Weights of a small mixture-of-experts language model, trained from scratch on English Wikipedia.
Experts: 160 experts in each of 14 layers, 48 SwiGLU neurons an expert, 4 picks a token, a sigmoid router, a shared expert of 64 neurons.
Training: 315M tokens, 9623 steps.
Below are experts of layer 4 (counted from 0) of a mixture-of-experts language model. Rows are named router (the router's row for the expert), gate (a neuron's input weights, with its number), up (a neuron's input weights, with its number) and show model dimensions 0-191. Each number is 500 + 50 x the weight over its row's rms, rounded and kept within 0 to 999. Numbers have three digits each.
After each expert's rows: a language model's description of what the expert responds to; "comes after" lists some tokens at least twice as common just before its tokens as in all text. This comes from a sample of Wikipedia text that the model never trained on. Tokens count by the router's weight.

# expert 36
router:449500316485497498461502544545457452533505537490501499423600545432536555485549526440513487591427484464600590537516556513394426457497524539449462528506472525548495531395528424501452483546485516428453487488506560425413488547532469420465515507539467537562464417568494465501528509546438475540564533527474474494480502486550516510611494513422464526509502549537572543563582622438431545510522545558481438488505599545484487495468581475493443478426480467481478476432516563444415447521525543495506505557490591472537469497507542500522553471491544438467396397497323545479498523518481462578
gate3:470460494530446516546483529504569517522593483514565506514434562344469483451503541511496463486522551511549473434511589488488523516473514393522531507449454498578487473506464492463475620434492600555505584481594463532617434446467446473602532505503493443501535493493538481507464542476519508511458555575477517459489541588419534548472573523510538606474499561493492461460468518516514420456418474516543484547475526530536667418501495504485499528428432528477490507503517458552569476481462544486639549476523492540540545588506487456484575415482569559477488389433474509674467527570452474513
up3:445441540510404547582508477545546512522614444431478576512534550454474509443506549521596507512501660468490485467452620481521570540520555453506500546475478554594605367544489464534467484441407543613487491372567441525504454530515464494460491459529527418531510482485492476526495480551503475491502518536500569443450518489452530475527550515460579450478567553501524484442552533411507460565482506469456416580539515534510564439551454488431499500445484487483492501458569541557532476565475530437498508541489414466657536596378521459471555467433547485492478458465553561500493507501421503552
gate4:586530545464533533479549395493495453532500390486481584428532543436442525517600522602537537473460549498510517479562502495478457506468498428490504527453490544482569566556449520597465483427469486511525425412522597450485466470454507529446441506426573566492463494520570551589485517528477595523467488437498507600553509440425527497458542483481532485430493476557563550477466423511591476427466506497512474513507446496474485495472432500546419463448535528561709456479470492532503485441517417515533604364480460527530426578448510588485542542522509548511459531450546466560543469395472547508
up4:413448449541482475568444581454475512496502534538506462498436464547508532482458481380474460580575434524481509536406627539566545539505524536535453477517572404465417407419576532444547512474491590497455578628513384568531510443500506468534579501492461414505502476472422489402534498462504401482577519577537511451495517558607500536555508458501497475539506423427459442532544531521381547526568518435552499481475558517507580501503502543403539532565508450502394529540526513502514490583533531535519438570448473449477548482560477423460442506514507496492528474515481475460451487619508524466
gate5:431467516539547433473528500525470486475613431435552542435553541432499473475477491553446489477496453543566457503551557520540531504488462426502521450481499446580502521543460508526502495444444553484556551439530594438474510500516554501476488544490524433505489425468598401529504503540503502524423548439488437450404427510451470446475520525448459498442543527517453566504520410565473398451474516487545454442552518525508449455534463519597625513528497520403495445412558500564531498448493553524565633529484471447554513543441529418499570413390639471553471499504513553594526523505349447534
up5:542421503499544491526523431548499519482540624450438477532611531476469563526491487579458495536612463548507463560531604440553495522452562450484556474567555473534500466482504468409488587491527557485521583562526493439458520524445611518465496554494467478532520483547536507597433487448487398497475449512482425524405494497530486518451506459568463423434552557499469500374480430581430468499435499462479533498556534527492473489504527475484615430476484491550476544401527478571598452399512552564632481556475509491603520386515503397427485487510562531509500471485499559467503519513394482494
Line-break tokens ending list items, headings and table rows, before a following dash or pipe, especially bulleted lists.
comes after: " |", ")", " |  |", "==", "===", " |  |  |"

# expert 63
router:402461490461396409499487460484610387482473533525517520531520562476478522522430448485482558450472535512539524466455559572570478517536546463477469536521413459575451530439544441610472529546519462575493494558454460414477518446568492564484464461441572548565475525514493443473427408446580446467555525455471503459426426575423500471647526549457552496595530551492448473458500462457511499524489417402474453538528527507580484408477541494490514413433509501568474544533527443524539527524459548475523448458555518544570479570514418470555455495420488457457391453447421477494454406505533456534
gate3:572541559427486386591458583518501563457536420431485517397469476509526538393590523454485522633475513514442535505504477481510514490519426460520537556475521482523456423639546550575551534538539498457510554467528410468428435542479430451431546551551501471506403455482557484537514565486530509458488502545499475574599524540478538526509559501452452483403557464495520509624554472371549520599515538551497551462399524473509475544556463531535519488456530510496560532536483472465458486418573500564485459480495416592549478521462490467464490459534558631412498484512415533534510492457515528480
up3:513471531535564420630431596481508534463518519378523559410476534530477494493479507537508545567578492369483489398437417515406511540470464515496445515498516445487490434598618567536511535470510448535497644463532455495482501422484511461468489563506558461606532490500483524500467601507507498518498534521482426512536516537473453468504487485508531484460452459559487442558524581458603419521454568501401578514479502474538597548574517450507485496423467478562455537622519549493563497539559512496421408468492479478531498549492432466458484497492525510560537540478528497487625638520531539486
gate4:535427515476524452461440522442563442556503537464559586450481414473496451428498518481489599601406517490468551546546401513506471510519467533519498457471487483440464433450466576508539433537509526478472406539572526544406433466504493453509510486507467564509484482552419484464598505548500555391514472492500465544456529480495475561429461534551513643463455499538524530529461589479537485605467570506489521484425449490497566512568521573548518500448429433429401468478516526443514319604517568481521548554459476481467508462524547570498431582585441561439482559437439477545496544537458546479
up4:410463493424453561521526481487502549457449434531517486579554518548414556553578482541504528431384524592547509507445565546513536447504551447501435491487479423511517452599544466471516513518467418510587509545470508525592435459585512467463508500502460437522530610475566543464488515423479534486534552488451475525517523503495528554539520544470512393569436535561453404526619577495610540430547520511434433541501540570498517443551486450545471524408434476468546478519521442449536572422446514497450468394569600525470566525522459595508506428433450428530492546436495459557561542502510507590
gate5:574494500436473550460441431506408574543513467489488529485511548513513557467656601478571511576502518592482401537554513541510461406573558515445609478418465430480561497518500491464542474564454615533577392518454532466501492447509493485470521495457496531541522583462548641474472491443525580583417431458514538492541516466602501546488451526571505459456498461551536430479563602452469434451522468512498430525614504475496541545591478514524417538477455529438591430462513520501542486505562494503423476554441506501521539550536469506419492547479519514480481546571499490593506484422454526507
up5:482588531419480535473556470538610466581481493459511521519586491437505514469431389544500498441468512525374554465485555512455689476502529515507486518533484528486445542522546479552508514524513429441485527558551471464498466445566504516536530489457524518464472501478483514522460440530504522374510519481554466485486611483472561464497468501512513531462536514473444514471506516560535544516590514588461422528513453555516552459470404550530465466586507509505536549466460552417441504443519511479509481404564504499357498547508554524571547550555585430403533442343514540483567444393520610456
Spaces, bars and unit markers right before numbers in tables and infoboxes, such as m (, (age , °, ′, on.
comes after: "\n", "25", "34", "42", "28", "18"

# expert 49
router:544491358414497562525428451564513434496475562537425516560589532471462489491566506417567468500474441564584616542512550552512483465493460523468507496473544518578545544427528477547529428550422449390464471500499585528495471537524467490478474514473428529433440524564439463547479489505586473509540504538591476540441477528550546493589422552479601440533545530492550459522572492470499477513520424597491446510477539494452472594538547425449499571426484575501398460428457494449444448490400502507530534509483540507443512403504463504409457526475473426457453454453391558521564567564540509470
gate3:458579402487476473531561488514517490474505416477501453535545475508411496446517580425434527454438623505480410482520483436461506456465445611537476520512445454541543541582493474514564577456528453474482493463573494403395468484531555482510568617454426439548498458475501427480513583509507508538522338584453548443559406493471519552517454509504450480558444477511491538477504473447538496485471460425542506510602544546506520462569541426519501457503436486349553397515465479495543497470504471410528425542523553499460469488532539499530474590376579450484556503456484543553495480478499441554
up3:500543492466566495536572447557474461531455461430532516534560563585467577413556509415444455547532574542527521514532487449515501524480448504552539428533538481571629545499543466503551566610548521506569542497519465458422455485556512458404549558517492466469536529515457515573438595544366507504526530430510420416544400490619505493453568450501478508500503460457502535444453478577522548475472518566554485511543621507530423508482502573491501505494415488515458529512436468501495479480398525387525509501493478487553369448590476497503619453540522443607552461441575516480503482532461496477
gate4:490527485488434523490514549531516547571522507451470556524454549461505552482583456509508534551537464499482556506517538487463511539515521486462491541470519564477389479482549527496419423422471533515446470479500384450545446414560543432486399533525466611471572496423491616432570452536468482526564439646472455509422459457510493489493556468557537482516524595477442487462513472568492439461429403561426521533462515498490524438567443419517526484528424480536413568489558454567498410452518549577412532500530452496545554468411485506513552409459397535571512531461406507443429482541565396505
up4:479544476388486677532553537516416477441470476467513503535567531548604473473537431521476465425439473446512517492511472550449475433466505534482627436468458505475413537476469538543524541487480588494564447559524428581460467443502432452423483528458514476506474510419471473488552512529463425465469540632501544481521492504517524539473503442507530501641507497414481505542489478561545626404489444497561470466535569595507449422548419465472415490468468448486453602462534449520531459464473438553532543502514488533444516490432605414519497554451539437482528469499502527561579441540444472544
gate5:513528430572450505500582490562454448514498554474423479520515567490443449506526514491527504567428473437357460418554558386600537545450415474411544548492493567466544518569438473479470490483430360419478511419444420546473447496550455531522495481523495431486534522373525547544615542442480489423467417576516537466625501496435492458509479505577561503442475536561555503529550465504436495557492504552534511479432500481444446465603555531442549483545509588504533594481461482544516502456542576519496500502494496418499565465476440541529571550539477505479467547440456537441570477439507475463
up5:455410520430523482501485455409513533567490482488582542493410512507577561513460463568395485376551520549592501514493477590429549433550553507537556457542442458502460544462573579513437456518566478485492445569530539501469463517472508528496495485363522537542563492520462427461465511570528504534546495486453430494454526591498503541497503585409456502520536486508400475504501503501513514456490418445442504455527589519491499504484460432571417493409514386466429480592501504460543528520462425456530525490488571597465428525504576460550345480538536436523395419577433447541489510508516500480
Standalone numbers and the first digit of years in tables, lists, ages and coordinates, such as row numbers 98, 62, and 2'010'.
comes after: "| ", "1", " (", "- ", " ", "2"

# expert 38
router:434466378472499460503574447471518519516515466542430569558550576573469551469480528560479558515477470519446526500407509510542496541512475483534537550478436618545483550498489414534453436498507470532430443441481521576489532580537501520459535584534457554461399512447556510600598539581483434480556509470537504584480539551518443540475497446543518515578464468531458498512486484470469487589541519426495452485500449481511562450542489501502447410429529419580519496478559470478525551530432640445452482535421576460440521496517582495400472527443462417467420542518385444507587399418548549533
gate3:510465513537548416558463477526452460448458474515548451454555512483571562430413481499525517463539432566459534560489508500436526534505501433461585480557489504495454525469538472605545503551497516501381476544512495474425435491542485508456598600517466575500555507510573382451474519492512520501546586486466517524582457445551516450527548502512400433447427501491474514625485506492546552535408533522571504553429540535456575531475498493521478450574531494447436425353485465529510485449536532506521443459496538424551502433495587547551478535526570494471677436450481472502588544588554590502
up3:476458516519591383518471455490496506560464494520516422390544514443570576480438508476497542480632492600507528561412464564494499545488482489514544520560546450492454569514565493528534486528563540565459466527520521466503477493538558526463568595523487433502507540517586378401469515484565478497541536422508482548591526473574561474563484409440426411421419499564444478593488477452597466505495558483563451536497476510483552495411545505427435477522481493497463498436478479629505538401466426467547505372472537383547507495500536549518504521547548556465588492518495496450523499476492493576
gate4:441419533450589522554426527512557589568583516476466546517518524497548543536502522439435575570486515523488518525514470553524512545455471539491454507600557595554424504467513585530502456437495432392476445523526539550652427461525414553455494523530514494499459434401475497586519486467519532457477424584533428419415558482416513541410507544531481458466475536472425544553440442478533592427560508460488502538581514412526444443473534476572511507494483488526515602512488463516437555521540422532432497446444476490562485486452540611456423541517519582514446510481457456468535511479460589421
up4:460501517512437552494491389388505427437480466570475499462432471498446468340472498507509518466546468493429476530452424462497453529502437474462514482483417435527491455495490461437532503452463558625556553461524450437448512493509600496471468411425488431582466591566476513514474559436469477460519648466467502563454460530609534489486496499429598518515516405569541480370525502486519456453498497565507549490469463528517607526477454496420435487514460548588538455473456485442543454501430542508504493509558465499481522600576437479523563602492468485467513531505391503451485547566568488506
gate5:525564430433499561458480526529468478439484557605530515547575445412407481392524399493602462489512457538498513512512497496491423516579436441485478480549513384469477554438417569434543464542396501472600527533498441496471556527507422524537480488508449465454507481522535452490497448571518676421498430487651507483524545501399486432431495497472498558522553508550519473471453509530462516590528535538458493484453559504496470489529494473519516519534573510521482499549542623482480481560503488461522508525511430617506498501528429487615470518558443485417529437575520567560538558552511535568
up5:547481475476584518499512424515500508470614579511482592493499426589506442463512518466506560554492584443529496572476480513449458525514511607519560459443499425520553556474414474466590511559592488527484469597587520537492513532473583512484514408487471495520454514549542485479494449502481530507449481427623451538522488497514475566434490505508506598435504450487447487491526550468521512474416573562532529554548534562546551485520514651446475474537500523494504439465567499502570469495447546497517701550488529476541412579511528461570472560546429385474475505417506469497487452615560446469
Table pipes and section-heading equals signs in wiki markup, such as | Year |, ==Track listing==, empty | | cells.
comes after: "\n\n", "\n", "0", "3", " list", "4"

# expert 28
router:503471595543508438487449498512529472428580483491481535536401490555476541528463553595436471522487540514486514450525441497584619471537454441512480527489562416461541462606517455511498505466521517643468516502509521553490583421500547492527540484534560440550597500413566484435488488538428560521462504538441440433553509470402395564471525501524447464548471402480448563507450481534480422430434555419550553534551455535582524406466449532514503575522544397558527543523487460522569511476567504528423469461656451600456509510471468517534449492552475545567558518513529507481541580522543494527
gate3:531468416442478494552472502507506505546552538545547526533617544520527348498480496523477476554487457532428472524554503500508479451593625433450557565434436576526428469583514565520485509638536543517566558417470613374474480493486429531530471451452407572515611506426417495504509567497506573504438554560522526500512475474419536524527378514530499605497543435542516550405400546492472560472541505474409462520523501407488525543493486510525544501506485522437504519479503419531522524463560478502501482512480471506443446445397468490515468531601504564519461497495421447512498479510532469558
up3:511525483511509554632464596532477491565575510521462480513573535519462520456437504520530430648449505545513477501502464531517530525553555426513455479502540540463525541489553508479514537551553475508468538508452489392406517565506533521473436532419476491494479486449420537417552465544548490539496516484413478441613492576478550447540413455440523577377532503439440438516455483425459537513552494497488479515445465411564517425471489520473518489454586542421454475432464526643538406449451489484467360460498505547375494418432506498492487505509494421435473454559575529509476463531504455596
gate4:406521474464589550493470531561468467521357543454419535497487493482502545547558450458585505504481577571449513609548468571531433458447475497473543423639462553431396421439534420516486482599493480462520463492457580488563511553484462588420485527533486481498437493477536468518540495474494596475485475401543526478464453484484448453468529392486564503446484507443520537518518487467548551536464506545464462461509444479499450518500469571418459488417412392519606530538494567493519496436418547470497476566438553470480540571496545592471496573585495515578424573528485528498454578497475567508
up4:480477432566561380388560385487477519470467425445492459547487577453512507543600479631498515470427401617421484524507586525508514540494544493575573543495539488531483510452544509576525465518476454508571525410476520479538514554580593487503483454522507531499514514514567438538463490447568432467521602525559516461447500572492522418536642607432430570477541565590533498476512417497516524553462481553488455560546544463507553514469551469502476450531493497573486540512475502564504572543486558578481520541551535500472448540528491438455582525436478516464509478586551518444551467531470438413
gate5:477442481462500430590533481478424523510434508523542540529494382489500616470501574455461399566492589426597485468510496494469539469590657522457485525555521420470468510449525508488473533600502562488478370581519461481540461513535373488487427451472529589484447511404494580507473498504465504524509530554559484451503481517436594444494496460559505538597500535494551536435497519552469481604523523475477459520499462438494539498455518562440492478541505512450510500444524566446554423528475521438541471490442431440509484524498580574393442464470482587518491422421443546467518492488502449367
up5:446571520520501465478461404502554549453497401523527507486488564434485471531650539479550556439519471503490522521410501472468468515535468547538488527443429439438545494542464501492578519517439394477505507608513394541545485475492423507388578494491519556492486597520578481476517413535456541483485493594508477530489416468494541405567552591474489571536423452523518522438504497489489436428458489472456433509466516503525569547564588491520426482446493499447433468629459464514505545470512525516514384473449533534497377575457412511505425539533404495431504497462485569467479448586590477468
Pipe separators and parentheses between numbers in stats and climate tables, plus reporting verbs like said, wrote, stated, claim.
comes after: "0", "3", "1", "2", "4", "5"

# expert 19
router:603523525503504548461514521478495477456477481583393580498535549550548498592536467574521463502564468473482524494513496548400543407468521495547522464412542365561582493505544508564517546493558582523458502478428416492480530402549561468480573434599537489432509499539503453438423495501565482585519538513533472532588542469570438511612482481481513524484486500454579492522519446444501449411535467487543602526537494617557455535519450524393555481538522532434492429555419429511582568441406483511528485563473413550466480533542499522445461525575496442496470505545456442561501476515549545591
gate3:565515490431489535400515486515510510569510517579488503549515516531501511534325475526563494489533456483549483550536554528487526444403454530461587499492515505587584467540566392599532534600498504442487471545551519378512576520540564533539535448533568462458458539506360444564447498506512515533560532527535489501435572552502514463455471530553596542381532556512554456479505509500542507489501451529505531615514429512444446476427489577486528430530502506413453475484457460463522540530479506548486574517528495518423539582548516598536454548473544409500560514526445411519516508357434474476
up3:428569567503463480477429489530546440406456417495539513441416564460479602483543551494465546501495489592535458508539381474589476519416508602521544522522497538452503470497482632441410525501557482469536587431501620634512448496450517438496518578474420536499458549530520512418524541593534570562389456514499562468509419444493473557503545499434418475547478458459443650536476474536396523411498514442497443540478482510527563436490509533526447565458493454512518516454506501581476475540538454403503483487477525533463482447503510506519571453510502523574480561495455488537477502579497521454
gate4:480496505460496438483513495434553479469570430575489504418448564415426490464533487521431474484547486436455462464519522541445452501449493549552507522480501464510408503552436612456518602407461513464534525460515433570487510438420489500326563552510488497534406493524444412498537526466459477523549469549468568512540452517565542526583439353527495419437481596444425554537456488495371466495488443414463515430386456510446554470533562482504552461506427572426551556531504456537537494455548521453517523512521456531507506568413513436539544530523487536414433486528484485502463494453464419458
up4:447423491585581486569499509415381496480482568478562477498546484530581490457475527427533443513454460573491509591456520512558541520584506525458505480505504533466459497449473424548418447464580480510513448629468529458561510449588541506569483489467547486532541498417477539529553461559431567479409431418445422439480467509493487464395503617471510631543489493582500435531496451553546545481546485547462434532568549466630508573450461504498470505525450436589429505495497557525489533544502446542467468477461463440436438482616508555520459518504517398562501491449579535466570507486455519534
gate5:445482480562589515559486481473504579491471582425551475526496421559434535461498472443549567521547476486595523555458451499472477567567337496544430449475485471485469457470551586623578469503522538530528413511527586578497502591537482488573446464484514551508514539494515527545522539538499514435467575455508474410421482586506550529468470441450442559546558515427524439498477515496493474512499565550461539487462380479565543556459440558518455579427545414506555594516467511471479494525543595576509516494516496533479586494537422492571520411519417412517447459469547474566499518565585449561
up5:485533451418492506467423500514587552481445501454595504468476499541386582519497510516523538489512444446601503551454436486563447552555498607510507449511538504515505424519459550525461496564451372511537476539516496534476508428392509435475467521459499568475422595495490528400534468530525569482425505489470477432455421462489464519539466492437426501559499517492462489627494490437414452478490402547509530526531564468475594512513510518486466609390442491499557604457453526499497388526503467449525535463545599582512525492555493443509558471515454502574420509569390425492540542579488444448
The last three digits of a four-digit year after a split-off 1 or 2, in date ranges and lists, such as 1'995', 2'017'.
comes after: "1", "2", "–", "emb", "M_", "| Party"

# expert 34
router:553492717515484488522458482515508481461466484516474526553411493555539522549454504575467494451543562529452508464535445482601583518523519484535491476485577420462511485582461484509478461485565515591523542507476464586500556435470519543528573473568621466472592515529558488460464476494453530551537507470460482440485516483425406558427451482541456489508463435446460498461450420536504467433436566462544543565508476555606467422454429507497502556508492335559516501522502441502543456487565527514484534463642468600427528487470500568574502473561419546560511563491582445500521545516534512512
gate3:460541486511499510460542506504486479492455468471525500492567491484576488485547461451466462598450586376504520514583473494449487439577436560592509395563443561464476536429471591562445481512573516554486435477484542547488499440543478432461482426591501541410424439423630588511577537531466500534452403423487563491530498509427531450481528460496474445417466536457571513575514618482468605553473537441505527525537489473437502546486456454506514529499527490558479456387521480444450451484500410489501482551430514395497485466449594524472448479549489571454475494559457561586489420422547499519
up3:478547533445535492500460510498551527573509501449565498525482494446552601513479533472486498604429448473556614430478546493508444458472443480500573418507510551499507451489475463572479511556584517479576496505553552484508445529497580433474536523426502529492501491500517578558441485499430499555510534430430521515550507512467547509465496580569523468437558471503479439505548550402430464405461516484514652448502479465409503558400385515533588452432500572463505531391483476584531527512625613423512520495534465572433339532508528510444455474437520510489443474510491550523483444561536561453
gate4:432473478503502513433586444483431551493409597422531531487520509599424548510467555420573531415482465430387487482488523588444511453570434546515562466572436474499514427496584530568478543549512428419533536609448439512483493525508485581528485450450517581522530607474473494505534462444477492441491443512532487516465462512542484473475523432532542368475427503584438506568517502378435440454521494457429450487516518573498541534507543524468513538522546433554453495480561512444395503572602469467512518526477536467487531490569524538534424510520533487481529512439444394513542405507495583597
up4:583438453576583490456491472519524526599511422454590456438534480432466478552494602413495524586492519468469517444430464531503493546481533566561487494480515512460479513588534525453546582553521519443569423501515503609555428514459474469461531538546515413559441488486474547450508478538488516428411486490527444583514585608542546567481480483580548455423497424573496469484479483539570423541587526547578564432542439550528608454491534576451472526532459523457530450452544519536539490509455525402589523444466467454561426538541554532492537549516488485568563551389501597519454451546471482457
gate5:458496461525390525446552508501504528568508592578414435498456493549444552534422455499569472503532536542540543581434578440475467486542542493471518515534492513470506463532537495482548550549481464387448532550580502495386532496520584528450488529426567516463540553408570526458482397433513378466526524543530510506466429500496502478610530466444419485485500509493542472544507483454471421423530427423442550509467487509464445544487513491446472498571535531481477527400452512477557521500396483365421390560493506502487551437591536433486447523449523487498626477479490520486394398552555513466
up5:600446503579466572546508539440581462556498553497555528535469580448505469468439534521449528529454485449486572511521565532550451487481565396492430576537512492452470519593518462536507402457520505549463467466540497481492440457547559501425639526422489434476472335556495496513536524507441539377522547542460460466499606467441491557502464521575455591515417522461476505545481566530551501514526493528520531413524488553577562505506561560487519482483433460509454539491494503531435461535517507448487552442464525554466441373502576464440504457530444517522338592500514473486418481565430467482
Bare spaces, pipes and "of " before numbers, as in Round of 16, Fest 2013, and quote or "He" openings.
comes after: "1", "0", "2", "3", "4", "wood"

# expert 40
router:454553495525458503579409503433477421443546536430509586407487378576531529483475515593571547502535551494458521533468452504582516499483553453503490456499517446536496445520551436434426438461438463547517461482443473575497493383480491574514500594421458513518451526620503418409573493458629431511455544477504478444496456532478451558459584530563419530544435458461616503462499512473533492543410477507556503607550480544555479518479470506541466455455428497500470515493538481480562529498538442551487471574400473455467547409499486633511470512491431545501541490529431517401531492534467508454
gate3:513465500525508526437500340479506483544514503520457477443478517471507547504395541527453513561484548376427517513537523544555495483572482513470501467562524595552490448500476555514606445497540614446563467593449418470494538577512498487487501432588596444452471467491555475473540545437583495500513548572469499575409436517491430502553525449491536615418510507498554498490600494498482477539480437518468517526454499525489541570608580633455459457539406474494507453486503622494425474440483467497551499501469409537491474579503534484486513522566494492572496498468433540540464382494496493381
up3:465530434453528470527550567641434622452538608498471388582459450471462570515437465438517487463417535520518456514472486500468527534465494435527533552512502569569434561458545481521504555490477518459543406544458466535487477534515403556433541486470517508537554494470496478463363464498521542430485392543447468397482432490465515494510454532469551440547462585491423533537550462481433541492581472499522473501555595534462530398474517475510540483454493531586484534531518416494424462538420406492464401462561595509464421485549527554490507419453444485537504522474474492556458491524375437537
gate4:348567462470474450473518440524454485467566580459539485503493517389596491442493536581486491491483366427550485505376507489499454566504571528489478441476545435579452498484509456464444554575483512468546430480524513479528450448492480572503571492557546496563485499428462507545559489501604499454442501607544606420382544461494446507494518545508491507553477527566580515420461479446541534497467451457562543524448581417490494561487501456542494493502511495496532484528439506417481548396454442618459481515440457509455453465485453468427422552424569539421485488574500523512580530498516418452
up4:459522445490487530515584477519458505471539505522597498429397483477558472533453499529512448464414473411483514456433504552439414554489579475471556471523529449513506501464593510404388533582413524484583468494488507458617459439542535504463564511493469507450398510500515479520476506532567463433478436525503593471399548507533450419488501539427490511439563522482529445391461436464490511510423485485583521514479496479542493603435474528522518574452509516490445482524520566428441502472486411602433421588488426541473496548545447420516564471439559508357537449584515570467549479566530476468
gate5:427460478531526483559463522554465501416529459445465470429501487487480473608569456467429613455546501427536534536565491499438488468561429579502487420440469565507510518468491454548495483526538491489541389493465399596585497476526413498447500383472500563579446470512448476421552539487584426541543491626535520447587575547565453566564614498485549534501497495438511553568511507535489552492482518448526437581520479452491455407462563469571526546488439534484552515531564550518562519550554544449461540529526592475561453452438530468504456509501407445478414550449425522538516485546473473418
up5:427526471478542520534489479529502492431550451453476462410514463462474412615603456505404609454484533390486539596526463509438490474564439558442486443456484567484500529486479473580481460540527504493582407539475415567507556491540395498472484410474568541507437403552518498467519515448545440570568476595558478458568528519562428551581552483472530574536484484429490540588473516494494579475451538419556459587466496465478458468496621481599515527488425488481527496502540560525575504508567546474443510531535552437556479467424507453483462503449431476511392560488417490529522452547534487462
Periods, en dashes and commas between digits, plus direction and position words like West, New, North, end, out, top.
comes after: "3", "6", "4", "1", "2", "5"